Weights of a small mixture-of-experts language model, trained from scratch on English Wikipedia.
Size: 8 layers, vocabulary 2911.
Below are experts of layer 4 (counted from 0) of a mixture-of-experts language model. Rows are named router (the router's row for the expert), gate (a neuron's input weights, with its number), up (a neuron's input weights, with its number) and show model dimensions 0-255. Each number is 128 + 24 x the weight over its row's rms, rounded and kept within 0 to 255. Numbers have three digits each.
After each expert's rows: "gets" lists some tokens that make up at least twice as much of what it gets as of all text; "mostly gets" lists some tokens that are sent to it at least half of the time. This comes from a sample of Wikipedia text that the model never trained on. Tokens count by the router's weight.

# expert 163
router:105100146107125151145153150158150119092151109128136139109100121101123111121126145087150130090140173090139101129079162109096161149107118150093138123128147121147131150157084170126162088104113115137154100093136163090130139112155123086137116156146192132109109129120139149112108120127082149163123129136108091160148156107132141144133170135154156131134118124126145082123133098128174128131156134134121150090153120089129169160153144092120106114144149116153139113143106155157140119094145096139132101099121144092120157119102100163091112122100151154097108126115146139157075111115122128102105122163144138142112149098127141093089136156174098101132087184127116087142104134118144137156137149174092115100102111142151171124146122173110152130144123111145148098131095171170137120081148152
gate1:131114110187123161156101115139148102112119154154147142117101143155088179141121117122144125121081158129158147123122092153157146121156131148124119142140110158131147167145127151120119093115145134142126116114161080204130131130130131110134134078146144140148137133096132136130112135127159079146096123135171096097109106122136140161128096153146168114163165131100112135146100149095157117122138139085095137152116127162118143158104073078123127121173128104118151156139109160143099151117137159162160093181104120151103148161118121142122124094109096117074105161151087141164125080150132142117160138114159116184150175108153102121132103110131145128107105141082099147147114101157161115126125182126127138094111150151116179143085130136116140116151134138155154121114103121133110137135114129
up1:103169123104102150102120116154117123124129148118132106158147126134126113146117120134149123122155099139082111130112109148137165128165081078141153118119162062129128159122091117138112089096122110128130080109145174102114132113123167158109125119118129114153135112183145128129116142126108148087143136137105156163124155158117129181135135110112103110125139083116121126098139122093164093146159076114126119134126148102133120147133128166138117094108159138153098089146129107144131100171106119093123145108102134148132191142133138065120128126152141154156122168133101144113102124132158172118146122170113152141125147191125133166098105133063131150119130070107111095116180083150123118140143089109113128134114156099129156126110154119096054152103138130137123115127133159157124126111129114
gets: "i", "a", "o", "ak", "u", "ik"
mostly gets: "apan", " Japan", "ō", " Kore", " Japanese"

# expert 0
router:138133058152098135136153113121178125118132131097168139094124145110098141131105157068166107118120133139111116174105109119105138131132126095129113159099129106118133093156182143134126135100115061153134135130119104134144118072151130143111137113120148167142100123155089105135134114159116135160114139138111100106136121152097100090129144138149109132096130167084153170168121102097123113138128121134118165157068140124132124139126133121129159134172122103159162145127101088170118133182141140130117112118131100159128151122102121086130124128133166144152147105104092105145129144124153139107142131105115111148110166142138120142129135163133070184090149166120123140108103101097095129141119079099157127140131087140110187137090108137114181149071137122125127128144164157127157146126140129
gate4:168143118114134129119132075117153119128099121118091118155137136130116105111123135117131132105148113160115070165197106084092169131133093141115132134099163101130127101124156148153109090133083135154102116120148119102107121139125137117168113141150147128128148157133109102108143096107116104116159127105158125142153109130125143118124127139109148113115073139115126114143140129116168190130137139127133164162096077136138085098151100128138104135157122059140107072148140096071103132120105114157148137131143122119096156118074167119164119139129144150118141138125153108137102156109124084128130056117187117125128118132139083136167099105148104166140139150152104109102112126163088105117190124110119132114123155100095101098134162133144138116144169156121105089137126151143125135124143155
up4:115127103132159139161129122100131122147101127094061135155104098111122146119117106135118098122180181089125141161161156094132082140140121110089112140127128139099137120137129166143131133138117125137134123131151100127141130101118121129154138108184138121141070132118101098154142155143119142064105152098103114144154135173111112134147143153140122148178096106129091135121113110138151120137107119112128110119125134137095108150142132128153150139146151086071131163130128117111128145110156123175100138111101135086124138134091160085146126109134147120168139122091111147144105127116125113116141124119176113092177120149138092114131096118121137139091124172155116082112084091101171088112122133140147122094156074081112096125170146118127068103114150131113168103146138159146104111180152102
gets: "ge", "ice", "are", "ion", "ace", "ence"
mostly gets: " fire", " body", " power", "ility", " state", "ge"

# expert 5
router:115166099108184160122168086131152119161152114158108062105116095138158144104123178099133119140139144121096102136150153161137094118102131153151146153169132118103110152114121086135155130112097106152086139144096151120118121124113108141146097136153113172117123098137152126116101116105101124164129108143122121170144119114146104122080130098123110119147174166145123123142139116143102102092113116150140078107120150128116118135089136128101081106137088146109128117115104147125145104111148098174147152155096109107134146109119181125094126129128106180122121160121115126158114111155130091159127160152084148149128134141136152102114145109158138116099151117131093151163167167138153130147137098100089132088140124136164170127162127123133115098147156092114138065139096128107185101131155136
gate2:133139147116127175129125147104146099138141115121181098105121081153121133120088140070122131119128157121159185108078091111167119153144143149130136152148158101126123115108135107103145159104091135095152128174177114125100113135053129122097107163133119158089097119145113109125137116103139102120146151121168130139160098129138129076116131129097129152082128122133119137110102119134100154157058124124127146163142143145109156126141116129128153118108139121069129146161158152125110116128086128146163153079133139159152158126155101123115105163107123117098154157163113146184111120124118117164107144151098121132098083140128145113123142093123121115105141109069125100130148145094132120097082140126100082116122124121168123143112093110137097142172124141117129158154104122159110102151136151
up2:120102135136118132081105113138149140131089137125157119139189115163091121096154162135121110113133083101131134104118120130161155120102142144130133146191127095176128129118115056159127114132131158127096129104137100138122160111087104138160120130118100137134114128167122137097107142105116184097190113136134128092122112128164140156103133143089111119103137125122163157162120106132131145122143119165089121113165134148098094131124100118155159142131121106095173100085178138094114130132115133137152140123143118154133102111149180137114102157143132114146120122117146110127117105071101146140147157110159141130134091151126126106136178165140098116141115115118140168148160104164139177119097170162112105107132109128139120146150137112099106144142137095149199171147102082088146123114115130
gets: " Total", " other", " Democratic", " |\n", "ative", " votes"
mostly gets: " other", " various", " votes", " Total", " Democratic", " those"

# expert 150
router:157121155103121148139140111108186096121080125091139158110121095105163157142149142142098109141130144140159108091153118135112112138096136142095127120176141127077125125145120132098172144130154202099126107112152159126141098082181107160158168121130151140153133147124096123111118116119089142157153184149121094116130101150112123151125108137149121130079108181169125118133145153092136132175082155122128156152130136144102121127100085113126119117147112115130157088117112096133154121109127141098126106145142108111133141116108153109108088115101117106102123134083154147099098142133154133145105140131143144123115133105161157142114148183097137130113145136149099150123093150149132141165158121122162142172109122119094181125118113154148143133096138088148159094090164096095083142115111142
gate0:194100113151123104156096117125114111135154137146106123101173126129125162072129176151126103083114121128096149128086136114118134122104124154089180107108121150158135116143097148115123171129134134137156091148095138095154142132156135138120117110116153120143113122138121123118066146074125092166131161084152158137132168128140142147081128124126105123149164158126158107131114159052105131123113084128096112140111112124122132122158180126141149124102152147139132092162138133132145101125117122133094159123106113174094124102133146132138096080176136117148122139124152141109123175151058124131155127123121121145136117145136155125152131147148123136139109175127107113150133140124090142075098132145154107136103115117084149097131108119112158110157109105137148179146149165155079137143148153
up0:101107121090127109132135137166132090123089084144154134150138094156138114085122146143122138159157130101144135133107101172125148115130095120126122138132155113140174143122112124124129139125161115160151097154116168119121124106106123139159149100123161132111138137130168124146138114118138111145134094109139101142126131157154140136124104098099152123110152126162138142168100118126116087120120159129114085110143102129130113132146161111115129138130117138114134130147147164111115127113138120141154122110147077109126146141181133093120094125084129154145059123200130147104097086142180120169105136121108178142138164139146194154118106195140127110156096112068155151146087121138133120127109132135074148153161100156142109131069133127112136152129130083101124187079152103172133127115136101
gets: "e", "te", "ate", "ee", "ke", "13"
mostly gets: "e", "be", "te", "ke", " te", "ee"

# expert 87
router:119133131102112146075098134127105125131110118129129127160148157119105107092095116136106116137101144160147128142169149108125154122147128129123158138079137168149130143165139139094128149109139133100128132148086097118122140147104103100116121118155111093102115134139108143114091163132172100134132140136105172131160127132111147137161118152124168122133115127131136081136103137159129139180119119181076071165139136137113119127108143123134108155165106174140100189136143154146168117139092104129159120076145100159059121129126141161146156110136097082101126091112165099151126048145139118104155156086141117110095116163135176129142150154134127171099111112161155110145166127113103130101143166137169112114134151120106114099109115138108111140101132112154100136114130137120176128141130109
gate0:159088172071143134122122109125128126157131143150167165133124149135092133136126107155119150096118104160130127136160108144127133140146121140120159127094185147117134153160122148148143162135102146167101134122062119164170134128145121131134162142174082153122150134115100168126132124195163123149121143108119132093108139121118064110154183139187143128123085126126130180178120127116111163153128138137121117110091136138112107127114127117108167101153114114114142118097162175126158121096109169152105126096110153144103113156158132147144122161159149133114098128102100130107128108118127141103138159154128091141146112082131116096152140094131103175103110131101152128114125148118107114100113119119143137118131144137107153139104128082107076140122169146152128116192092091104117134151107119
up0:117100119100150130177118103133121104130074101116147139153121169156108173099152117131108116112137095132121103117139147085145132113155110138118172145119141108134094154100121075142100157144076121155149130119143135171143125097111125164155161125154107126125151114110132130150140154141149114115159138080125111159135127136114110114088101102156144172136137128119157122113160109124160116123119153074118118124142106129166110158133104077124159139141091148120113135144130150143146137140123122119123112169128055148117126106126127117119148094087128134159103134132136159167160112147090131125124129139185130163140178093133073094099151098128123109130121172128124170095144119149127065100092105131121142084123137147119152171153148110119164097140130119156073109137144143084145148123072127
gets: " st", " b", " St", " c", " p", " s"
mostly gets: " st", " cl", " b", " sw", " St", " pl"

# expert 224
router:123140111152164153098120140125133105130104110140137116101175125108117165135129135141134123136145149151099142113125172092150144149131131116164115102106160094119127102139153089142169091123106156164096119117117102097097119075121142162142128143138135115085169114112161119121184097105080090178143136124103152126062152172142144140164097134146096145108072135103145158103127089120089139139147130155117117152113175149115103116116115131107093107140111112108135125108131150127113085126140124080138116094097122100109098125141160166114100143116113134105154155133142153111120111121169108145113134137124156179102101114109140109127089109112113086125119093151087135147120158123141129126114128199104098149124148149147093135115127130139113090112152196141138142090086111104145150150108113
gate0:134131098163148138173113130124170129142102159148157103113111092136159101129109102094125140126086144144104139160151179122135118129106117136138102110112114076158155137157143153085095087142171103142088093156134123120122129132146140117117076139136114123110112069149124098068097118141126130113125132117088162141095130174129151165094138157098138080119159134122123163117141144103127112160142115161091130134138129112151164130151133082128155145142129143147116161147141117088111136117117151098149071145150086152130151103159160139126100098111149098160108133150150093133143172131133146138102144113126084113079137155173136103125156153152153151142120133120167089153105134111105098130151144135091122156137103098174142135178084127153128128133093116133153092116128159112159144126122121
up0:127156161144118123134074098114105126154114129134104072115131130146128157088131109131177127125110138125147117145134164140143145159102109123088102107137133123117118110112128117148129123122114115118158125114097060119110090137127126129126161121130138122131117087178165121124112132069166100127110145127132140138129068148144164101104116104166114121199150111133132209168159119132137164165135108092145124128093167156128102133137129120078074174134054096125124106114113140153139125105126113085129152146102143108115129097144062120106094120115125119153140150138122104122130130136145168165139144126122152120140124138138130096201143130123109138109147122111094154159128129138122129122138122148102172109138102098149129133147153169139108109061103125138132123124151115140121093110099148
gets: "L", "C", "E", "B", "R", "H"
mostly gets: " MF", "BC", "BA", "L", " DF", " USA"

# expert 203
router:149146120132101152145111108153141145161076129170120093115132145123160143115108181109102168153142142100140157127146093135153095146101145111123164121109076109163156099113143147161101077108112135093120135121155130126145094159131118157128124098125122120169098129126103135115106166180111119143122106144148132126115109098150135101101109109093056146130121133140088124130143108145124109097112126126080096142153156133169124134117137095083132133133135087123130125118102141125110153099165102161103114158158159120164092150131112134110133139119122115113117137097141117174109151166141137143161180112091140106122119140091130120099158088122132093097140093147143132096094083152134157116140147146155148126088141109097101101131141127088163152095139108106108165118089154146109124156119195
gate0:145137100150067138133107161147151095102136152095106112162150119142104123144125130086105123127138132114162129129099141095130125129126139108086151135136149126135134131141103151122104167163109120128149129158150106138127079144126140139125138105134126023134083103152067129162094198137111161128124155157129096132107125107114119133082135122134154137146154142165123111101113141135161151125144132117146158127064134109128139110152142153140115081130131149087106165130111157141149135113117164129148129134110113151145119113106115098157142109158151090144179124140122116156107096170145127114136114123153102083134117082146099062104129099099109169155118117116111105161130127155099133149126147095177157150135147111117121136131119122099102110108079097185150161138105131111137121118150125
up0:125128153139182148105132126096106136111165078118118139143108113143126125094125187159138110145148167123145115122116165138118124149111121092128162091134099107146093147124124145113127144101105163154131132138141126089165103162120112092152109140108148052086117119131120153118127160136167178149111155163158104123145119046096118151140162123131090159151143074104136142112118101161112181125108117123090118088114127162105093150139137146165087131110172145108144120150141099132217073160098150114117123155134107132129089101141133129126127167141118143109116110138108133138113150119101133139124165100151161157119112103115108143136142138138118108111139152142119159156130138123162121113105111120113141126145087104143124113064112091159127139137131111143126166103131133139148143132144134
gets: " United", " Is", " sing", " Sing", " South", " music"
mostly gets: " United", " Is", " sing", " Sing", " music", " Rock"

# expert 18
router:172126126114099162158143150141131122147163106097105142099089147146162125116137132121133119138124147093128092122111169158144088184118105156109143116109104123120165145130120144128152101201106104090094090084120158090138128089155094143161138147130095106152136137147122134140082166103104176087108118152104135102143135140140113110088164140083108127123087174104129136157134098149138160146116140166143183145171100143158170123112126128121120114133124154179146093123115097152129122072116151153165113110135156117096102128129135100126090131151122090111126159132128115092089138138117147111103121134135111126139146120163109109117150134140074171131125159116129064115124116129125135165149131106166136141141124089106163133132105126111149124121125087133123105158106109166094120109124116
gate3:121067113167106156163136096082123102133115129137152145115130125140123144134176069118150129139082102159130118100093147094140091147137138095137121108122086092120123121156144129124116144128091106191155121138136136154120173129127165143126126157100162117157127103098155130171131121102170134133137143129129144109108138134054118121155143127144098104118150123156119132169142139108104166113139143123157136139125114117129138118107116151169113122093118126143176111156171121113159112108112130134093131133119148176122144116077100113143114098150148163140121155097167115143135115093160082137153116099118109070109131158085116109114167110100151100131136129126144129149130119104091101077136125140145174088137138115148161088123172136141137091115070126122147087103153113135154123139093117
up3:163097096147094140107133132126114112133169133129137153143118133112117151186094109139131142146106143132132141144130102111073117091084141130124124126098146114138105152184154147114126129167129141126149121145141099165107124150178138123091133093120111128175119148165105173131073139159124141123155124163116129095075101125144123118145193148173173129108142117093107117076144114132124114180106155158089161123090135098139155127105106124132154137138105121098137083126155161124148120134178095139134156123169132092141155130162093111089156126169128171145131122087160143131172139143086125164093139139122120144149157102160099143081134177116119139144110129133111126149082145144125118117133161113130124113142161121121087161115149159143112140121123142148125109150163138132145109088135123
gets: "o", "a", "i", "os", "ia", "io"
mostly gets: "ón", "ini", "ano", "za", "ola", "ca"

# expert 254
router:127153158090170091099125099138152148140116119117098148152168104140089129145148138133075111101143113120122100108138129106190141138117125129108076107139098144117158108115119119102071139162169159147113156108128161121146123093090128144155125124143118147155109153152145104131096096161133097147118102113103153135147137088065159161127123140115139153154096096126094100121123092144108147115159131121111128114142124174151110101141075161105170125131109120095179139145114150117109138166148102112119128144126099130150113103149140148117153108098144088153155129124093146128171151133104107114102098150125117135175143122093159089157100107095106094129125129167105133139124127160114144163103167117152144162106119162139109102124118115092166164107148154155186097116121110135144101114106129
gate0:108123106150135141117107144178118131147121082138125168131134065172141110123111172102135113100106126139138157101143125125139128162131116108084144097121124130129113140080104173125136134110134143094142135132138135162101168160117101115148114154118083146126128068108167112118134093149132128098121125134088118138148153181097151159174123144136134134132112093086104125113102151113154127133136117148123130129095105119129161113107121101147127137167121210134141130124183187131093143127151125146119125150130145102125109147092124135139097156143121143140141174110146124105096106099128107109133081113078111171131127150160089151137125108098120120095141075146158150123122119081126120120113164116147092154127087102101144153125114119146145129192087098156124102142142131137165113080148108
up0:118132110141129126111143144143164145111126159171154161066167137118145145124132110077176124114152098124124139158138152142151121120117149129172120152125115184172099124170099144114128130114120108113145087117173107112133131135132138114112118069141073136127083150142102135131129137073083114129145138141151109124096166140148092139114122099115148140111179150156105091120123114172119079142147148128142147170093133166158144117136123120142129135131112101128144117118143112175140155115126141162153117172107137115124129134157145108114130113135103122126114149145066119118062123085160127108133093123112130119103100110155075119115139153121140100158142137103154144099130113131090122109104095113095184098153133138116102153131127113124161099151082117076107104074126107111105122155110146
gets: ",", " January", " November", " October", " March", " May"
mostly gets: " June", " December", " November", " March", " January", " October"

# expert 236
router:099107165105145105161141159168104148191099127114112126175120169176121109115132143156128170125138105111118109119118140116162106139105147158114151124154162114116128128142139141121152113127160120157085147157137103117140137118132151137099115155173144103173111110129095113130153136142123107163158081083094150123138160083138160123147117134137080117100112163135102161092135125155088122115160156114151110152125120120090117162103112125119106103103126126098123149140143149146131122092165079129107122138117131123150105116173136121128122107099115108134110120097077117114122148110134107133113130169147178111129146101117163142104125150087118136124150099137089162135118142166154142156124187138105133184150130146117134090127111110141140117122117113143094070119165140065157062118154145
gate0:136152147122079131128143133128133083141128097125093128168146125104159142139117121117159121114106188099152104130128111120147089145128136142142105163113123147101114077096116139113114150161124107145142158126127123129129127141133115143098126122141127133116142163130147073126167125086136160132121109106156147121141097143095103141105125103166129148162126113108122134208110068109120119102109135192113131129130148127110103115140107139138119111111133139122107173111124141094144124105153156139146088113118133211090134080146111109161125217112128118137187110123140148115144130119149123128119179143123170166151140137115135186117099130125132107126075170167168081117135111095100159124122165138150136167135127154110139109120124116105147117156129119118143113140125099112110123086096155
up0:164142086119132114098122114106154089108086126154201101116138120174130128109128124124145097159156125142143127127173136094183101089085128130105106129142095123105145121138079074088110133095120155142119121099119143132120173120142129135125136138168125110115149135147125116113134113122120161125105159131172146116103150122139133116115142145100085111135132149148104178104072153164143076128125133119134115164097114135159157102110143144071147086115131133100098151080116103173144098160121159108091122116162132144138121115162146143118153105131139130126151157138102136166145119069114097167136125125099121132139150129094104162110126121181123153152151125116102165112131156107156125146174133110110170131104131121139128128133143114093158123163128187112117133143161142166113112160115156
gets: " and", ",", " or", " but", " &", " which"
mostly gets: " and", " but", " &", " while", " or"

# expert 197
router:177118130143125117144121105105174105127082103092106139105128082122141160139126114114091118171128139148157131158142120160114136174118123160110167131166123119136115140127146117101143098140172207117169140123176149150149099052183106171182170113088123117121133118112095157087123105109075140146158165164130092127140134124117125142149120143132127108120103153119158129114151100107141152117117130144110127104160114167120096099142083118104125102116120131125103134111123070089150144125155134105104077153155110128130113119130137151135103130145113127124119138115111134122096136100112113153117139099120150116151125113138172141111149172119164139077144135151123130094150096148140123157151097146154135137131114089124126134075123103125151146074125087122168141139134110122117140100130163
gate0:166137165165130124117162152124126133130141123102178111154062110099114160149100138061106136087102125144168160103131115113121127108152135168115083147130122122112158110116128108142127054098123138094157149144102159152087132110108095123124127118166111110105093117125117142166176140124172117143102083139111103112116082119135123127109140166150136150116094123091115112129161092084134110136134099093122167110164146136128089114181099157132115136113171134133118148170093079113141129181144124120150123084127108107107108125102083111127147106107150119160168141140139117129136151127090116123127130171094130141108138139137139104123101143122102144081124150122109136127140102138178146171137114158108144116119089135090143094115119124098159102145127113153129162147132133165122143151131117
up0:122132124125118083171114112101108139131122096134139133154149135166125156143111142157154142115113117118104143160099071197139126057120159127144118151140123142078139125152162099143093134146148132111091121175142141101147090149145110137116148085152114110105116110128099188174162155114141122142146135172145092124162115178161139094111103100109141139115133112131152083129145112131126134136094088123135150117108112136109125151147106117107101155124137158155117123165089095133100119094114119156149154126148070125139125126133103133141099106159167114134135147103152086108125115110056113081152179125113132107118110113169148087113108123117133112115104148125147155125118131164138141119144098115137074112138101152096136156111137109137135087142105102143135138130106085171127161129099148
gets: "e", "te", " Pe", " Be", "ne", " Val"
mostly gets: " Pe", " te", " Val", " Be", " pe", " Me"

# expert 82
router:145149097154106117074099149144120136121157107117151150143158123110167136100130090147124084128135121178134156147147095113118134082156126118148137155135123139125127150119124096126082099126122166088126107155152123149139158128112106129126158183174104103155130106159139120114125088090120108115133148155111130147160138145113162124159146159149160125109167111154119097105144130160108130112112108125103096100122081174093136131141151131099122137150158144162082124122185151160148147148123156108103120116075133108084160153142136137145132136144139111067140083175133133168186139127110094081174092119094137100137114122107134153097097151141132163119118108143170143094144163088121111132124111138137123127108123110110128111134104166124082142109097108131131133146134096109156125128082114
gate0:158154120155136121177138163113107137120200124120121102105087124119123100127128105102123130141112097162136127137143148140126094143120099146127137120114120116144114121155108121122171093183104167100120143091138145133179150137131094110132138173115088149130145150155152085147149154128120136116122113112107130150135117098118141168152103091129129136122147121189151154110142152131108152146121104155092153164085127171119106155137133135144099124128120153104137138096114122125121104094115146146161115132150169114147098144126148135105128110189132139094120152130139153123137066136174100125122151120151144104115106138087094149143168172181157187084141143195132127119110109125122108123157111122135134109152142112144097129146170167176085095123118186145116123159114131169149105133133137
up0:106128116137096090129107099115086099113086127118125168104147157111142138094142116107154125097145108164145134151131107127133125138127131095141128141140102125103115131080123126137116142110185136126116107128127136135091080144135136137164154085159111124132142151157127135154119139151147124128131134170160174125133135131142105139106144102110136127180156152108105097131163130192127065126151138097158118109143149069153102102122121127152134202137128148147089158115150142123150075126111112138113144119155105145107124105192148107130158138150136131099149093115090101131136158120154143122098153109085131136116124127079133107111130154092141149165152084091097130109108103162183122107085129083142158156169117115120133137111079092134138170133111097132125125106135121120120093082160132
gets: " p", " P", "p", "-p", "P", " prom"
mostly gets: " p", "-p", " rep", " dem", " imp", " Rep"

# expert 124
router:124142149101140125142117123116108111113095108114099140100144148139119154151164129104158128115139141121085078108081099133128128167105091142101106099104120115131158156130162132144134101141118154108130079105171143086160091094092153145153133160092175107104131151112122130136107149089156155137127125121092134113133172138151078137079160149106162115112098122123151141133128132116158124147100146143136144158123103138140121092125114076120094111151136151148137114126103145147133102080128151138154100096144177118120097093129161166115091149116146109092131169116155150136091105138102116113144139144147115104175112121164115100179165138157130120103136134111128115126158090113158148163184145090153156119141169085148177118143142125145105114146125089145172136139103127176118140110151117
gate0:103146135177098107073106106134122122142154148129116141134107151114098146140139108142095127088126120116128090099146106116124111110132130133094062097137095153131135151127160149124126100135077131112147083117147127090135106132128101120107129146121149136145139094120094144142124141116174160112126133121134155141137095133111101079192146131098121145097130143123123135125157165140117091120117072096133106146149134109126134162112046127105185123120133101136128101108101145132133124070135100138167137139141161185146115150144143131143151120130159087140185146138125105098099086127139151126152166105151119183106157110176165109137138143104117086127135146136145167162125112119151121164123150097103096146116154143148109107105105163132137121115071148143162142138133142115093155138122096
up0:093123163134125152148105106176176125127164134124118118179142117143111066146104121122137134114116178113103154081130137132118144114085122142108155095136139155101103147142152079149133109131133165149160146081145173152116130129139132152136123128133094182136126073121077113094113147148155152128125152128121086087116087129138126135091130099129094097123092124125160102140148142175144138147106129144130148091136131143132171145151140131153135116140103096131124099108125143147146090109104115097153143157145124104127120099105134180104169120118132151128122132135101121131144165124147136164110063121151144153130126084146080114168139111107144135115100108121132147150121152143127082097086101108133095135150121122192124107121117094140110100168134074134136140124115180100082123144128134
gets: "a", "o", "u", "i", "ara", "ha"
mostly gets: "ha", "o", "a", "u", "ara", "ura"

# expert 69
router:129136146167118151115106134129158111123143143126126126127094131107158172111094174135132136130109151164109158164159109148126161136126109156152142166105103183092144159103120094103103126147089153142142135149135119180160145159113130132123117126151107124124132142116117128139128107112144106080169104138106179146177108120133162105153139172149177128146178147115134090108110155166117135138119120133096108087156147164146142144127106094091152154147124140119109105134174118107127141142098153093122099087157169114068147127183120154125155113140144152081157129140161103145099125107116103137142097109101115088115102154137104108085110154154146129158100110118156104162160122148140120129143158139134119117144137112122104111114124140123086127105076132170113157145152091111167143182119132
gate0:142112119109144145113103119121129160069141147145120132129101137114135104111116141081134119146108142140160101092150098145114145133101129155143142125138113153126192139142141129164129103087133142163132084127120129103092072165142116133131149113143147126108084156127127131110111104121143131144095184133131142094113106094143122090113133148134160139150118139162116134166130101142158159142161149161138133114132146131119148101135092169103134165130164141104126184105158138140128163148128145113114123116102133114094141144124119136155148158172150187110094169112126106138134144132106143127099110127146115147123092146135127131125145090140171181160142107078102103144111137121082191084137136077135140156134087166159085109103097168188153153133135147102128167098153123138157109144095108
up0:115155126146111159147126123165152090135150108143121132125101125089131119108140107118134176128147133131108075105116170122142084125145119113111129056131139152089115155119088159101108102146148139178080136136130096160114129103102144126129133119088106116106094155150117153163159118123095167116106152121142152127133102102101093129105137134152176119109133139066151132119071168120112142139164124157142112091103096099121119102144108102124139130172134108092137138138160122097096142140146107113147106118114141153139149142124108124164109093114142148095128087092117140099185147104154110092128195139142146122114173124135145144096118121140117132158110138117047101193112115148116113106144084113142125130152100092109121136102110158098128144136095126129141132151113140135119111162131139
gets: "p", " Sp", " P", " p", " ph", " sp"
mostly gets: " ph", " Ph", " Sp", "osp", " Comp", "mp"

# expert 60
router:101106164091148124161133161152115154196098121119118129174133166176113112111143131157116162148135115118111103116135129114151110138108150161119148115156161105125141141132141136129150125129154119156090149163141100109154148104126172132118129141178136106163111115131083123133153135133111124172162080098100147120142168066146162139142120131140073127101114165135096158093142119152089122133150152106142111137126115131100121153094108121130107096096117107089137139128136154141121126094167090130098120156128126114146106121170136127132133104098127113108112117093089121124122148107139107127108124173121179103122138097112159134106133133085117134133156108137088170139123146167151137146125180130095124182148136148120124082120104098137139118112110125131085072120164154071147071127156141
gate3:141131111097128157127112153138155118134191105158100126102113123120107133107113125091144136082127165129150149132157168146149158120124145135146109113167112112146158111164121124137112151115116133119128104160140129132161121107122168140147110135123126156180156125152133139114112141101143136101151138148174118143110120100133161123113132105115113103105114086100136093131144149148082110154143127150141130144091159117084178165152123125121124159156110147120148116117116121114122145128130134168140119096158119130098174150136113066113144130161114134087144110162136164166105139123096152131131157104081098091135152131150144140131162133085064161124111159130169182100080103056106089146128151164132147141131151133150102114137115146127148143181167124142138096121139123128147086124118053
up3:167160131130145157130160159091123196078142131141162086106091110159112122146150137131142136109153127164116148122113127129140158086137104161123153097128144136132168153127109127165177133104086135102143103134104110084161147118119094098144137073115172112125147103134138123131109130112126172161127179167137153163152106132157120146088118143128142136129096118122129129131107086113139149105109153113065079142139144124121130128112116173119162116103104127120125141137138130147121118155163111127095123131112100154146148119126129137175122113102102157109104132099142153143133151142116142132116117093094111077104142116126182155161186102168135105147136148150139119130143102117164149113148111144133126109160121119175130177056113168099137137132156120113106131168132150110127130168087127
gets: " and", ")", ",", "\"", "%", " —;"
mostly gets: "',", " and", "\","

# expert 244
router:144124095169178155092135102110160113139110102126147033140132114122136158155126151117117099148135148150142129156151143145128076118092115113175137138146146109105133156113146133103154107106088093178100141128115114120135127083135123110157107111145106183100137096157120133113102098124122111129154102149186118167134128138137150141093137108067151134133167136132099094129126116147142084074106138143103064107108147169161118146119120150093127123121092166103134123109111129130145141145155106106104156176113131127121156119157162124133146134176110131093113173094131144156141147123112111177134136115106120129112117145119122122129161119136142105115137102136097150150161182111121121142154085090128102117143118148168143102143120158145081099120135133114140102134118121100160118127127090
gate0:082151124124130157114121126123106101119175143118117116154107137141123131181123174087172105091110160131125160119125159163116136146130111125107154107119112160069135150132131138183101108114063130124121118138170149120077141098135178150113117186164135102104116140135148162127080117110163124114132099159138123145104140131152122150153137117127109135147148122129111128104136136127097122089148049100130154105124135145142095150128147144156157114123104125101101142115125122181089105099115141133163123089103140115113118148159122138156106139139153149088106132129131132082122077150071087137118111149120139159117131133111152154154198157108104100108160131125152159152116142137085112124151106125113168144147088116138139143172105155132129163151107159117134111120110132154114142129154097
up0:116141135099140135155173097109153113158120135147111105143150090112145119123123093144124130141130136156147073135104130132145116126116145133135104147129123110128119133163108168164098114122161103108096143117111146135096132119138124123101141111118127173179156130189112113073167132141163152075139130152091117114083119122095134126083090167148144117137134150103132119160092074119144138177087135132131160101141097146119140171186134132142150121146160124104143110172139131127088176130098120150146143153136136128115112146104123099103128145119129110106131148114139160137144113122132106190114112081125133116136136113170123123088150122131146118109136141147104127098110120125213125138180074114147142128144179125115180143154102143109131152134125147177124096130154101087142120155163121
gets: " Total", " ", " votes", " |", " hold", " Party"
mostly gets: " Votes", " votes", " Win", " Democrat", " hold", " Total"